config.toml
n_layer = 9
d_model = 256
n_experts = 256
experts_per_token = 8
d_expert = 32
d_shared_expert = 64
activation = "swiglu"
moe_layers = [0, 2, 4, 6, 8]
router_score = "softmax"
normalize_top_k = false
routed_scale = 9.46
balance_loss = 0.0046
balance_bias = false
router_logit_norm = 1.5
n_groups = 8
groups_per_token = 4
init_std_router = 0.00931
lr_router = 0.00119
n_head = 2
n_kv_head = 1
head_dim = 128
vocab_size = 27563
norm = "rmsnorm"
norm_place = "pre"
norm_eps = 1e-05
positions = "rope"
rope_base = 38700.0
rope_fraction = 1.0
qk_norm = false
attn_scale = 0.0884
tie_embeddings = false
parallel_block = false
init = "normal"
init_std_qkv = 0.0334
init_std_o = 0.0
init_std_up = 0.0334
init_std_down = 0.0
optimizer = "adam_variant"
lr = 0.00131
beta1 = 0.95
beta2 = 0.99
weight_decay = 0.5
lr_head = 0.0118
grad_clip = 0.5
warmup_steps = 203
schedule = "wsd"
decay_fraction = 1.0
decay_shape = "pow"
final_lr_fraction = 0.0
batch_tokens = 131072
seq_len = 256
doc_mask = true
z_loss = 1e-05
train_tokens = 641800000
steps = 4897
dataset = "wikipedia_en"
Below are experts of layer 4 (counted from 0) of a mixture-of-experts language model. Rows are named router (the router's row for the expert), gate (a neuron's input weights, with its number), up (a neuron's input weights, with its number) and show model dimensions 0-255. Each number is 128 + 24 x the weight over its row's rms, rounded and kept within 0 to 255. Numbers have three digits each.
After each expert's rows: "gets" lists some tokens that make up at least twice as much of what it gets as of all text. This comes from a sample of Wikipedia text that the model never trained on. Tokens count by the router's weight.

# expert 185
router:143144081142143144111101123160173148121136152104114114137113139099091088158149130133125063142150127149098074155115135142136120098126128156176150131111076131129139167171110177077108115168127139126145138133131140123117131138148126150128117170140152100120153150153100113139138132119165116118107139166127131082151114132139121126162122122128125110096123124140148134122115152151143121105102137119118119109156129085138119122097115104075105156147151135136126122141108164124134107106095144158116158129108136091104071118110157163127170103125189115118098198106126086117173116122098097164151128113092110114144081114091104105147148114120161163175179113139106145135124135126138112120138144136135134157142108155169149102104178126141177123116150150143078158141145112103149089153125109
gate0:150179106116110077149105123165119140110125168133112125134109115150131130128186103109118109136153134121181128139062091136151077148104170122186126157141117132071123127100144127137083113153134119139108089086119119150144200145114151143110117111113160178125101117170139145115105112129117145137151147151156104129160140098126121134165162143079119118125111085129158153139135147141148133128138144157108100083115110120151116063135094120100132108139090149136126150149117188146109116089133139148140095129110158131128166105154146134167130122153135084105119109105100116100132128138130120108136134113119098118166134113089110120129143133141170130133118111142081143085067141169149161123167129160171175144155151136134108112118145122140116130132153128141127118101111124123140122124168136
up0:156146133137061123146130098109127131111100202128137098132112172138143133114106105142113051167111117094105089135127121117124115146101181123156145177140129151112128116127157156103091082147111156141141174097073094130165139129132116137149130148135151145118149132162100139112166150134118153144140130140135117127133134123143133147149128110107143082113102135132121119090137145118144139083164098113141097132131090098136142151160111108150144106144168130144110134180117110144061127112107097102114114147120129115096137156107155176120144129170108117102157125141127136056119108109100128118134164117099133157106143170152098100140100150154109117168146140153153132144112138142127131143155105119162143174114138138116110177088151140162144185102147112117131137145122130092129154134140110
gets: "-", "–", " -", "−", " •", "و"

# expert 244
router:157146136146073096104128168142129157150102145092153084154131130089159098166113148096095102119128078107095123127094131148109097127148112143132111138122089127158104165095107103105140126147146109109147151102126144168163153153146139100140111143092151073088162139097118131159129091123106125116112127172111121096111068128189115155122165085151179149138132138108168125126127115167142164135123110093143137166088147139132149084108106099091135147144146148108120131124161137152147159110100073168163146134157129117109122152139116157157120119099087109155136168118145143104142110121106115094169135104116158135130095150130142145174125116125169112145119166160083156135134130133130116151153150150145145140145150145112151131126120101123150115157135151155087126142115116114131116110156119
gate0:156118127140161135172135089141107145122163117069128140106127145081128126090169126131112174174154145128116092126123161159111152147135131106079110070133077174147130130166166108168140151147185188114148152104115155146154163175175126146145120112122068165099145105115128081134094128134133119129144113136149106122129092125099108145160086119118123155141136142135102126137135128121143135122148171108107140125156124139095129154154154131103122093108120115104138164101101157165136137125135150114117132128116138125122119109186118152098101134163147138131106141112137156103105165149127095138117122127131122166162152113099137167114078147119108186106122118143141106152147128098109177100099155155096124111117122139121143115153112078105134141118124114140082125119118128110094123126134091
up0:119102125123138112191129091156113129130128116146097156121103154103142122112125093134092164156134110136123169141097128147113123131105161119123156115111094105101132122118128124137132104192116162088132138170149092097136156148128116131153117096110121088099174143116180140129144137119065152128115119128150122155131100172133092074133134129123104149146157164116152077099136123150109142113140146120137139160137102159138154129098174147136105162104134105099144116127162116164118165113115100186133110107122169094137127156144109163094116081116127094133137099109169147146138145158116106117125134133103173139108128115126137161163152130126146153091189096160143123158170136115082160123143201149114129140134118152128124139133108134131122120144142108186122128146087131109128083134107146
gets: ":", "\n\n", " |", "nt", "-", "."

# expert 73
router:139139142137161143135117130175103180174132147096168131081125169129142106103127089148085089100146108096110136100102175140140108120127110155119132137144085181171141108163133145114091111118155143105150147181114133088161079136156122143150126130087129170107137107144131132129140111138104140101106103154111125138153139128132099124124121153123127127153127103145158122153151093127138159126141091154111162100134157119145167134198105105087120140151151132099127151160104114149108137124185160138087128146113128129112141128132142124115132091118169144125119126151161109127094149110123144156118164112138107133158153175136131107141128109102115172119158166109155089127135140111095158112110180146126144110118158128171149104108180129123124142143170153108178104151154122098150085134131117
gate0:125101147148116117122148082116097117077148149174099144164151156136113085115094129109084158188125129101126131132186121068150126167107140171117118123144115124112093096136129129145133128137114153101095129157118130136096179178131121099167151123155158127135100161130129153137158123137115086163114144129111110139115144121114108139171098090150208125172086096133108124121128188135155114138111094111139117138155138139148113088125117155121116147111094143115119174115105161125130134081149155138115130131143177159107135119161112111127131111161116127118127132109134083117157139131140172152109121129101159088135112079156130089114122123143120102122148087181122141144106115155113131077149167145111151123151145135120135108127116114151120125152131129122106133158087126109094151145095125
up0:140126151140099112112158109127092131102158148169107154149151151133102104131144127116081128201151131122134115150174118084150170152130116146137150147169108118113101075169133102109157136139129170094113154147111139108127182195109119122144136090147147141130109129140153146109111114127131091129099144133103118152116100118144125142145101085149189129181078088117094127123133150163164152138125085157176120134158129120143116097146104138088118146129090098097154114132116134120126148102143182151161121141164169158110126145153107146133154145183144095112123127097164105132111162153136154138138132123145146131153098134113145124112102117163126120115121123170146100157122141131093122126135149103091137112141099168132117110127100147146101137131145120112109127165111145129113179167092119
gets: ")", "\"", "}", "%", "]", "})"

# expert 34
router:114119120123131151129110141121136142145124165115095120140139151156132158098136114140103101137177155130122113142155136120105124118179138160093170151118135099095159107088135120146153096081162129167130122155123145141150120106094164100157136087107134159152075122091124115123096107146119076124119116079132099151124094151180175129128116131141146126133154128098129102133111142079128120136124123123123137151158089182158164165188142120145125109137152142088137113106114144121124152135144103116134127104132149171133119094180139148106147120140086152113157114098165107102114151161090106156118097092156105145115138097138168076124144133128144152149146153120124150093125164133131168163149133146171137125129111124196129127111106131156133148137164114143124083065136115107103116156134147
gate0:122130128123105128162129155108143113146131108152103099166069102129137131110145136131114140160154086132123113139128173143145149133137137129177093117082143082140111097146144142081134150120111105136117109137142142180145100108159086107105138145151175120110185141116094119110157090139170118134137112140099138129146165131133146141147124100143103158123144175153143091133117127140085162190130159111105114125116153116165112071113109148141101129119095075131091150101171109081118154088113131152185131170106152153139140092133126110134131141136133142124135142129098131148090122109131152129133128163096131189109136152144089102149115100134143139105127117146143154142140141144144113127139083127175162146093171136070129120120115110101142109146160160143113117127117123135154129111074097
up0:152084134102119106110148119153137103150150142171145100149140115176097142129116122157130155159169104149146129120159142069138101136156152151106130131130152149149096124112113130112153143130129112117112154107159135113080149124118139112156086113138115111117117174114107128119133080135162112145137167118110129147097141104099129155133128088161219133138127134151105172158177112170145088139095121162130092142119129103160116101087138135195147108125104168115106103125120146124113138143112132138120119128158162128113129135101139146091142094154139084137159184114117154141146140136157100075134138118128109154108143113151100107126102128118150122075124125122111113114106122104161115154128118140114133152128131109128139153116144116066054135141115093088112136142148130150095136114145186
gets: "en", "le", "el", "er", "us", "es"

# expert 31
router:126136123132158137113108124119160111114162105132093167152132112085128129147147146113151083123122129097128109136111111106118111135149107137151152098094097128144110144179125153124112167156126120157155154134112149134087158087149161137131099130141169106120111173118094105106128155107145115113105167165110152105125115165144134091135103088083072132086146113116088132114135139159127145094136141077138136103100153093098121121107112094115113177127140153151096087144097133138145127126093121125118163138127163133118108153100133132160109106145174146152077139101152120097150069124129114158159160133090101125112091108097141093089142141154158165181159087130128171125114107154123116097109133154125149159153114142152129105120153100157133136096145160165102129144146125127131135164115079
gate0:107134172077126067088111080120144180148094128135152115113115136124174109131059139134154114137117147185167139114187118155132144128154083141124137134134171099113141105147102095078117139152131124099144157132161123120088156150136134123101126127149148125109131145124109174106106130112117124130084148146099157139135121130166133115171175161142104161131139095138123106120134124142144141131101141150148109124142108104119132125115099127138133114114115099159149164156133130157148162108103075113108151107148096133105171146124151121137121150142117140134131143121129121169133156134125144175083171094142098077065137119112110111106109166101161127177164120147126119176102153130128128147131118117075133103089108151124156130093127104160132159110114155154148106142115100135125139153136134
up0:121093128122138138126129147071150104129135090091141153135127127098130149130125128092079149131150099095115091095120056118135140122183058132093136116090146107067107189167129125116147123112114115113114170149080128143125139142126150116132112159128082134097105136160136114124150171141160101108118125086111173078110138155127136077165127141126132130143108131118094159153151144139108106126090162104135153146103153114144110128122136119080153096138125124129137133138142154130135149111115159085165141089127146135139121142084138129101078141138136158156119107113145138158118130149132111128094077125154205073122161132130129105081152114126124139144123119113129156117123129113152150138084145123148135148117173127123140100147126121122105131138089075133116131112121118130129107133130088
gets: "-", "–", ".", "/", ",", "="

# expert 45
router:094095130134144139094104125152157115129162140132133150123164131130136117133138115068140082147160150128124135120148098125132099113114069085150117130131170147097151115120087110138078123138093103139070129122121095106166104084135099139117145108098127162119116118107114155129151163112125096123139170123138080179149119117105133156107114124153128128099170100151067101122122057132139176112099125086130113140089136095166154137133168135148152092096084131142099116156168152162138156143113115166157118115147127172134130158127156138075127130120148164108127127136174134127124137085119108175160120115115109149126140096133112142114099119128122150143138098143147142130100116132142072130140158156163106132105165128153136139137125149124121103156125139128132117108148098105123133145065138
gate0:152164124172173168151137147152133138137141163170096163102114148121079120153137145170092086142104141114177154142154117100122138114110096144122101155132114129123160127101146139127144111074134122114098106137095118108166128117085075118093117131120107112133137084109156114130136081128099136123180073140157109166170146099109152154113098072127151169122105122120171157121127146123115113114107100127107171114184145132123130095151128145127126147106132068125093110123133092121130119111131126105144128108125106111122123116153144144163120114130129111170100131146129071124162162146127127145132092100113122144111144178125100118113126126082136150116088147134123101166146137117150093178086142108122138122147148177146170159149147120093115130147116120118112160145117116112107139126087140
up0:099101136144120130134089118114124145142128120107129167139112142142105123156101129127163130093160154124165121103106093061106152160177110121122135108135116157130159166169088113120124113129133117164126128129167153145145175139132126129167097126100113125155146152108089073183153149167157138124101150131132163119147093160136130132137066119152123145140115099087166126143142113114120170161150107092137140136109124153132148139126107116145122117157126164102145134149136107089140117082097149154134121139143154146162136147153066113115137136127118147160106116083143131163112108130107092115173145157153147121129147162126147084091137117123159130156145147096175152100147105101135124148139140110120145107119112094123120128150082153154148138109134086154139160086123137058154161117130084
gets: " following", " two", " †", " sk", " Sk", " these"

# expert 111
router:121103188111154132146100090138094129119147155172096106139074122123149167138124070096143124142148105161104111120108106115125169155111122143143149110149139157082126086150105130136086090163119124125136132099129126151131112115109168110136110141109132141130149100136151149128140116126149102143080136175089162084154095166128100114163130131126132095127093115115154175079119110138148136160122129148112117162118161127117116156136148096144133094157099174149129132104149122148131152150174115112121109137150157131113065145131157092131118144098171095140095096170157115131084100145127147109143156087125111133115151144130165123149131136092149141088146126157104137118098106135113122147136129138099125113104140152139148103115143105137169148136047097133096108138136112103111152176132124
gate0:154125106142145166121132115161115131106134149135071105128107144129132140088083116121117144132155128105144094126152126159110120133115134146148122106139129139127097137152141107116134109140124124115074152133149146106165107153070112158105156127082155118130171161124134125149148144117156133120119142139112143167167142125095120119134069096078174108107087157118138127128109115119093146141092119120135136099110141155091139158125158118126157142131174157180147174135134098097127097131104150100133105145140099174099072116171118158168116111148113110149102116171140074115127168124109119103148147130129149154115090164097111161105139108088079124143131079103132159119095125107190129108127141113111135138124132158157128151093111144137152112113126117108122182114130097073139144114131092
up0:123135121142111090140147107085098127134150106175117133125135144113103105154185104113137105119159137158203165142129122117121144137113161111128113137133088139147140127170084133175142119103129164150138126113139139095116152107105107127163143113087097081165080117116132086118135124133125115134136126128152139133120111116108146103097149147155083152094142116114099142131154114077142128132121116130153098120110110133114156153153086164093120113118105121120114075131121157153162136108129145169167170074112138110162146138098119119115163122119142151117131142143122151093152153143080134068101108145146138125096121153133159098128135135134117137128149184127135107138159125144109133158108138106105115073046125099107118084134132149129129154186129126150148081146147144158123101156151128
gets: "th", "nd", "st", "rd", " post", "d"

# expert 179
router:109132136085153143134129114110061116120164164185109122134145130104165143149141111068150139142123127125143103104129133117131171161097120149134145108126149142102148128122099144124063110173099097151113162094158129157160106126100155155136077109088136142163141117092145139101124125101112120134123140171076133144124116150109122075154133134146144083100129143096153108090093134142122125139101112135110127136124171115099091155115133112139134105142092129162105127138168114140121175175146150094113091153145130151109072153134125096140099099118157100132121103135110100147152135078153087124161145068129122125144129116149159148111139133091101129110114098115125110103103128150145152144123134143091120137102145161138149124092146119143158099114079125113135143116094152112146168149125163
gate0:108124126141101103092077135153112137113123086142142126127110102153114113138104109108082113099049093123106135134152134136113129107093143122130112109157148174087125134108112164098143093106151099140176100128162118089137092148149126120165121131173123079155151124079113119143122146123157123148116126114149138107134107144115123171138156135169175169135170154150199099102171120143158146135089150141111090125093125134111121088124151150127130105146120140150151126128109088150119141115097118120103123121131120097094127146115112130178094097136143153129120127112152167133127116127124154113138125099141158143157140143127136147115107117084187126142160134158125156106169094129093078084130134116095186148118129136085117147145162136100137119146117140140098090143149141141126124169135109
up0:127081130126136132157113133108133138136092139123149178132151133072134150128093126133106092149121159144144176140147126126114152150151116115112094127078137067159138128143130121148153161145123102154070118123129137170129130128132091108094175184136107137103103136147142117151152144137096131156122064145136098135082154121115083111089098106113093137100163084108145114143147135132160135166125097083175100133138118138119156147137116107148095170140120090096120127097113121136150130159155127155141112109122068092164139101147145123115153148127106150151082142117117088102136142128130129129162127139117093132092115119173125115145116154132085167098114124097148084111145129140123103112091124143168128131150098134151097104164109112127136144139133156138149145118101141122088114123068155
gets: " first", " second", " third", "th", " First", " last"

# expert 190
router:138143140129115086087146117109096110095145124100132129139112145128149123180122135128109071106086143167109103141132107154106072136150097170128132140141102177125148147117129103111159137175143110159131152126130158149101146172122149148116112132156159099105115117124128110102140125110155071086144122143160120129122100131149123176126150155121086150098132164123129140106113147137155109085121115106149096111125107133124128122135101084118110138119108125138096160113143148148098165127076148114173134152130134082130116154080139141135104127137129139149085133098164172080109099137113114104149158168128145137148088128164110065134102116152142143151116158180133126155161125142150146135128096159179152109142109153112112079134141113147132123106162177096137118147149098146111120103096157
gate0:181165101141142141126108111120104110119133118136082113128166082131151128154168120125119096147140122140167140150147138148107144094145111167151160114093144113129090161114153127160136146157139167168158059080133117127151125130138139107126138119140134152167105148175116096095112148093125126118137122160102139133115140132069162091164102150117107118128118146150123172078152112121174097123182118163094107082123161105110135111145161104087140164135119149160083136127126177145148156135140144154103127116106135096142126119111158126105133094118126109129136117118133112129132114154162185163145097144129122113142160139110110090094149115158075134122106119115108123163143135108182088082108117142135127143132152116156181126136135143138158121145133122118113153122171121129163152136126097
up0:180137117140117105123088114135115084087156138127106196147161112156163077134147146115130080132102106143137155127132130136122099118129164165138148097128145100116158135082129138105154140166140113177129139087160094127131150163152179149138104160132115140122100113145113138100115120103162092127110149131103123091131135156128113084104126115160113128129122176126126152113135177158162123126153139154135099115125136110143130079108133119114122121127147148166116125168197169149108167110103090194133134120111121066127150120128156175106129069086125177135120138095142115118160112163146141121136120125131120098129135130152144098096111110162107117123109143128101151125135131091143087106130136131152101113129150149136110121146147128124134071144137133082135157147153108107153113150149138
gets: ":", " |", " of", "-", ";", "."

# expert 160
router:127126119104181152105127160158140173110099082116108146097146125121138137136141107151130079123156097145112092129116129127118164128121144139136077129115130118108144067135138120169117131135099117156155098151127110099146145072110172138117118098110127155147146097154142159142145114128120063117097143135053101109150098145098100094112138201146090110110130110120118086118109111153121163131129147142135148120151149104122178155172142118099105120137143126110107171113117099153100145105143114109175096152128118125151110167120147167141132080124146154122109137141173130134107122122153132105121103120084132126124098163167184143108110085142124142076124136147120089112128138143134131133111123146115146130116129119151127097107113131095156170179153148130152113108130121139171161151121103
gate0:170128093110144098106159130109106075085121164112132113081134125154150124171161148176109099129137147113128124150152124199110140110099101152165137138111125124096115103094133114134128162127199174161131120129160110132142137150123155126157131133162164134146118175131095157115177126110127106118151136141142152098128133098138119127162148107140137153130148176139103151111114144142164133135137199128152122129159131103087123140117102149110087123100166129134116141154098158155070136122126121106118133120116092091143149131061166153157154146117158176141140159155149105139128139144132155120135125112129145131121098135155144095153141104141103087150157134168167103113153120135168130146123131103111130106164103099149145125142112168112126129149117170127131113103158099149100133160101139
up0:183145078145119139126140100138088084099127152160106182124106162133114147149162157146097127106153114144131124118130110105120127114169104140192117146133112105070128086096106156197121136102122154151155090135162142123165134160110102110130117099149178135167153155153131120091115120112107120098116136156137175117134143143154129156118116146138127165126128106138124143185135186102150140107133170152131125067124118126094121151120136111064113134126150117111086100132110133145093121110161101104097138104132106118174138147136153139129150109155146176136154151183172115129122134153117100098077094137127134139113159133123100119119118126149124126154164117141112083108112126131168143118119111141141145096138145106176135148156130121131151121119151138122132104108162120137131132159120121
gets: ";", " |", "ar", "al", "an", "\n"

# expert 44
router:140128137110080129117146135130105164133122143161140106103158163154090152125162108160130127128138133150145097151087148151102149138139139141132122141150104117096092116140116133126151112091136142145094075124178129147147163173112089130113170158109145094140121143126134162129081104133132138078110103095079145163128133060153159117115154134167115146140143094117113082131186155045129144106129124160106127117151131166151165108095156114103117137130163129137124172130125140089108176130130124141127135111101154147134141107130155145160117142101135127103150110113147134091154151166104118122121087131104131140124128129133105135135108158148159115099133133141143117144157161101078178178111129114143144162091133096141142154114139102097166128160129127156128143117127076111100145153104148
gate0:142112135154165148111120119137106150149133135128137152131126141151123113157149152124070115118125123120151179088128131133157105091097117195141110150072138138147108118117145181141118084129102141091201148171161116148077143132090137107153117118136095194125089159115141143129131086140113150115118113118132094123126161113146083133095122122152135107146120094106123166146131078127133121135158130139164167130127117133086142093147095138126112180094115096157154160112119157137133126127090135121175142122155148124102114108136131093132131088136102129123131102163141118086121081138103127175131128120129117130137148136074111083127122123125130086135103107170133080136100056134128125136105098123123165145130108130120102136134118103120124143103135136109110172151123115133157138143131083
up0:124129147122103134104103130107071163136106169146123108124134162131114118116152118152072129147138132141114136150123113118105188093105159159146094159110119141126113103149120130149163080149118109153174133155110132118107144149115134120133129100123102165118167182130134131144137095153163108133113123135104121141128126145105118134128158148130151115147134087113121112081137123113117169089146107142119099131140153119134105135110190146125158136117116107164148125137147094168116104135110159147178131128106152159127114140121164174172122098126171145173149175115138177121147127179149108141141110129114113155100105128143098098157168160147116100051053121106121106123124124124134156149151092115147177136136177163122141155120133112132164132119138118123122094133111116073127172121138140
gets: "age", "aged", "et", "ed", "ñ", "il"

# expert 59
router:130155153105119136143118126103105134128111119125120132090112127147096087145140088115105094143125093120086109108119096109101113104142154180122148125134089170137155187118170097087134137150135137114138127177132160126087149159151121166149161164149151120129129124122139118127151138096113135105157090154112084124150145145167123116141152127082185181111132121165150116148138130138107143113111105108115122113101152159124171101173095126109117144136143090101155164166094149131153138089098143120164111166152117126133145160095162122168134119147109144122098117139164070156087160106118142106175137088104131125114135145139095075138130099091139115141129166152128114126142100109118148155099126154128135165181152114104132082140131109115143122128147135134130109111097092103152120112148102
gate2:162121110112084122168150112121170063100132163168162141133107131133158115136138113099139113150148121158130137118097106123142136171112126155149141167094165140092140097176124112160131106101137088132125177124128120143125156112136152097114121133134141111083181123130124122150126099080089160157101110138117134122118146167111125076124097102128109134129144144110139136128125181140112108108138075120119130076154164137170128149181147102112108116153117181104149153153214131126147141110112130133132148084130163131125140108137123116141127119104108143155107130116118129073144120138124102158092117159124131132133123141108118108126104135133137079055117106127104150129115156132126151122118127141101117127128119120147121099154108160139198107137134091104119122141122165110145093157115174
up2:122130140101161137104130118112103142132124152131074141135182148109105123178123152118118144120150066125101098125096150145143155088123098087149118127148136122110124130126131142157130096129119141099113147143119095151063105080164145123147101126155136149097145138120177130125035108157136104086121113104122112097100122133116131125086156177120163146177141095162122081153182114129102140118125124150110122123111141157124153100135141149119161129138093138117147105172154151131128131136141118140099121133116125126139141144145140146149136138153151127097126117135149130088142077085132110131124089092140147112135121125158084156137127101082145178111138166105120131091100147148102104114082186117147122152129116173179124114080146144117130151135108124143136108166108101129128103124136104
gets: ")", ";", " |", ",", "),", ");"

# expert 141
router:126149103123145141114132132135151133141169096119112146145118127107107096161132146114145096138148134119118115145110124110136115122135097127112137120085122131138131123166143179135186172116118121134144117132094150131096138103143120119123132161162114111130082178121098083110162131152148132135100115123096155087150135158122139092161112123114115131100114109127118148131169173125153081132126120096157133127151166099097126148086123084124108154115153142116127072179111157154109092101082149116103152154106139120125095178111152130156137133126189157148116172131146074138154131110159104135150160147152095129126108118139082106144132132104106147175161099128139145081081114133166119107132144146136142136152122142167148110160142119166182153085156145154111158138146144101152130132076094
gate0:113068112084144099112171101128127077121119169128129100103106133139151147145091133132126105166144119128135173109078125140137170139160187117137115141103083114116156082134144150161145131122120202184105113152147112106095107151115126084087127131139148130131105118162111139121137096136107180104084121068121129129112116108168158123141145148111139083118123128118120091098144140122121122156132189119113134173145088152140146108110136119128155146131116109061166162110146176118135140125165125116148104140131136155147171106128143159109111130124135126128142124172101160144130151120116104140139133141101116117154145107148162145189154087117141148115109138139141149122126162145078114131184122142129122120115111133144128080162150137136137133137133104115132095121123103144131140116099112
up0:101067132152130141107104139186169141103131146128110103127131118080127115105118121098119152144140104153151144139136120107124091167161136116109140130119154118133086139124109116166185151096107125117124098147137105128106165088126175144141128134121143160139125143116076107170157184142152095128123151128158141138131115142169092159110119128107101147101156119153176135122134129119118092119089094094134083152087126147111178160105113106189109142108150151160173111146143102101177113153123119111117112111131101123138148143129087091141153133133109116112144117111140109186137121123132109132130105120120094154113115138149110153138151152100155129155109125130130100075131122157153095098135102125128134139132094062157145159141159137149152136119094141107157139097118106082086139128150168
gets: "-", "–", ",", " ", "/", " instead"

# expert 46
router:163131140093126073132127128137119142093137118114143135163155121078119088098137079121101077136089120088146114161114092128141099114134129167128163153118127155135112170101114122106174130141132104116131145121139140137132114134114148122126116174134136117124157098110119141143104115113076143092126142150107109151155167131164131165088146160163147148118137131107174141100158171143124085123146111130119128149077163154112135125143135131079161128111116124154129106105135143078114158154080115136169158156160134174153106125151187156112088105154166075140138167108126134126118105124134132105179130098131125089143122122089137110136134086160150099147095148138134152118168138147142134143127160122131138168161131160153099108117160149102110092151144150143097155144118108121138135114159165
gate0:105108124100063127127143178130131157123149127141085139156171125123101131136128076167131135090125113096096130118110143144161113145132139113104130140122106118185133150101150121144103102148151106160159138128101088138083081121146131149097145132108095127124198147107104065183141143119111125106125135138097122147123114129153097136098169120088117091115096157092158112129104137153122150132140143107145154131154134148105133143149115102123111165130129152086141120095151141113148152112096153177155105159157123138111105139144109148160123096172118138109105102142156102137132138082129106076149122102118111121132158173071123136127139122146131114127115173096168172169128129086133107124116141124096145135130086098133122145115162145150130148129153147140100163107153186126125119118149108
up0:138151158098152145124168150123103145123093102142122132097131122091138123130112087144114131148125129113116144112112180125141137100094102122137110150129164080139121135177163149203113078119118152099092116133116127125121140072126110135124123107153127191125151114156068091121108096148115163148131127162133099152154105171117054116129107146150122124135099106113153123166113088114086161138128085137104172080098124077110126108114173130094145122146131147149147141101126135134111140079116098128148094113164082143099114140166129127133152127159161122130142117130125134152132113143136146109174160129106132130134125147146122150127116108150123108165179123128140150116162135076136130117095082154116105120127127141161118151144149124124151138122138160085136106095115145149146128146108179
gets: "-", "\n\n", " |", ":", " finished", "Al"

# expert 236
router:131158094115147135162125118117121142109119137088128118133132124115105093146138116121093051144122097136109159161170145127091115125114119140135101092139096151186154139133082121148123159160124124135142133149104170129113165161147110130155076168136103096131151136092150159176095129118103104115131102165141084138175086157133147121090132149145117113111154126134127112155122123165139129102104118161143141123143116162105171148140144103145099147145120132146102108128124121129092177096080128165167144104138147101135077142110128167138135094151132106132126161128152116128096150158099095132139114114090116105107121150122164137131136091145196170149159159115107117129143138100137137132110128161165143127130147149137113129124131105133159072161140176122096103161104090128127081112124124
gate0:105098115127121150105137143116104175163141161137134123114139151144153123099139100136093093053117093114142084150115135099134147154085142172130090117188108129133099113146116137106117146123143154139092173139125140122173123104141146098144145091131102147131209103152104148164112103150094096148113112145131120139143112124160124148103138149139132103155144112124109094102141108118112155117144159131107126132154129165122137108165113087088149144145134147114134121166138187141149135122167141097106126160098108112078107157156132120157126145150116150120127106111152099122136157141102113118114149176067128175151103123093088175120096122101146143166139132122148100143155133140078114149134135124144129126133127107158177152139099139145142128126147121119164098137090150076134141122135093
up0:145135115130151149142157090148170132080184100140150153132113131069112111139055146091123142164086137166133122168163089161106084094127100057122122178100163105117137152126147098178149137117107127155176115112178117145076128106136117115149139144161143118133125167113161126108118165079134128139109119137138151112128121115129132129125162108093086162130119103157147139174103148118161080082132100124149152115120139140142125090114122117150143134121128102132112132132171103167131145155103109136115124096154114143121143124123095118135117105109113091131109113136113151117135089159133141124143132092166130144141143128118130100125194128157126162130128125143114112144124156139146106097145135158131131130131126111145071112102136147161124076122130150119082099136166111142111105120117130
gets: ":", "un", " |", "-", "):", ";"

# expert 77
router:128111156092163124120089098096116162136092150118097111111147131109106112129101109124129119116163106087113148098153155100162132153096114160126171077172093135124159121122150155120067133151151138083104139160152157094086116122121132139154068155148139155141133108131124144148132147187110132087100102125109106154131143107154094095139126135107126139136141140165080091148157134162141117129127079129143141091119107152125136123140100118136134150121157074113165138110158084132158138113168121130139128152127144128138179170083135130143136112143137130084128076160171127142110112080131130171130138120123129089084136150152133075120119090115130147120153159126127116079111115106125150088076152154122122118134131141127106130156122125117130156156132152126161149167141107109158118135132137
gate0:122162137178144123117133111158136103161110127126169093117134157107141138133112135115140131121115110103170165149116149177149170090149119114126121148105114125158171144143115123116130097158119117142112142115162145146117117106161101160114105124130142140154171171128055174110070155154118153124110148118096113130084100105141065152147121127083055091127158098145133110161116133131158097124144114125113105141157169111161090137101135091080128131105122144158092106131177124127129144143112121127121135155148146091083120103156161145110146140142156113120108107115116145102162115125109076126150148134114176129116125115094138121133147137129134099131122188127152120115149088124120146162112111065124091153092106138122102104087144125118118142161125149139143143125131124162114149157124145
up0:153174122149117119090115123103101118159119149108169135125116143110118138133148121111127095160096087128145119150132123143145146130131117128134115130154091157144144158174126105105118120179140124155128120099132136134108106117128132143133080142138159117137153156133076138107105190147072146134119133143111138126099104081138113146155155102076051121120155114169113133129137109160156089122126113079095126130153136161171116120125106117114118115113094097129106118132144123153159126135134148111094137164143115084095134127147156103115147146154135129096139120141100123121157100102105075134115138137085154132120122128090119103142157128114103104105088165142159142124177054099118150134106137067138101143084141139142130094125176112112144148163133123124158121124124085138084095181132133
gets: ")", " O", "),", "\"", ")\n", "]"

# expert 162
router:138101175128111104106137122140125151090142128128123129090149197127106102098111101127142084146111105116129117146151107107124103109111096155105135130111098101143160131123148104088113132186125112150144128166106143124088158146120184164114089128111136142134140132130134113133118152129113116104109129141113079120151084126136090122159146108150113133117128177118086100131111130161127124111152135123162127123137133141112137130146148097106081170119157142135133108108105116147098164140092118104187155154155103154134113160105128143109104092146118109091096153096165110140143137116119153081161132094099128115098096170125175115093124079142139115146113140152160117165146143097130156118136108174108124101129138194087075111142171109117133119118147168122148167107132106100145093163131127
gate2:100129115135168078143103133139148130133153119146132114138131093147091092123105127090104135135127147173150132133124098147130151124117141114169171130139102155154104126180122127178154153098125120135170119113144164136113135089119139128137116084155134113139092146121131095067181112094113139164150117141088121130140168117127178120111141119094097118110144142134147120115129129137086123101081129151136175131119157135111142150130149119130128139144135091151136101152158096156136156179141110158119098097112122112159104117104167076088147142095085127143096106156147094122118123135160110198154138161131141149132151131155119104098150149144131124119165105140168120134156076081159130141120107128102177163101124159101153085135126110114098112125147101141161131104140119173108117145117103
up2:116077137106127118108138126116112186117109141101082136118127149111143124134120112111115141169127101071140090134109119123129147108125116159091164115126147160079134128090134097103145111141128125135091119086123123115092116181155171163097123161123150139101138141114112126132102103123123116070143174131162119107126105133100093155139126159162134144074150134159097117103122110152142143142164138138162114154153093134105124130069155126145105120143173134129136137087104134111129138102118190094145184160133140129127127141131088143158114124137174120105115142120164148107107153129141084106142111107101110054123097138149171157066137128109118160150136154134138146158111148095100121124189103140128127114152129128125125161121125148167090118151130116123112145151147112099154129107120097
gets: ";", " —;", " |", ":", ");", "\";"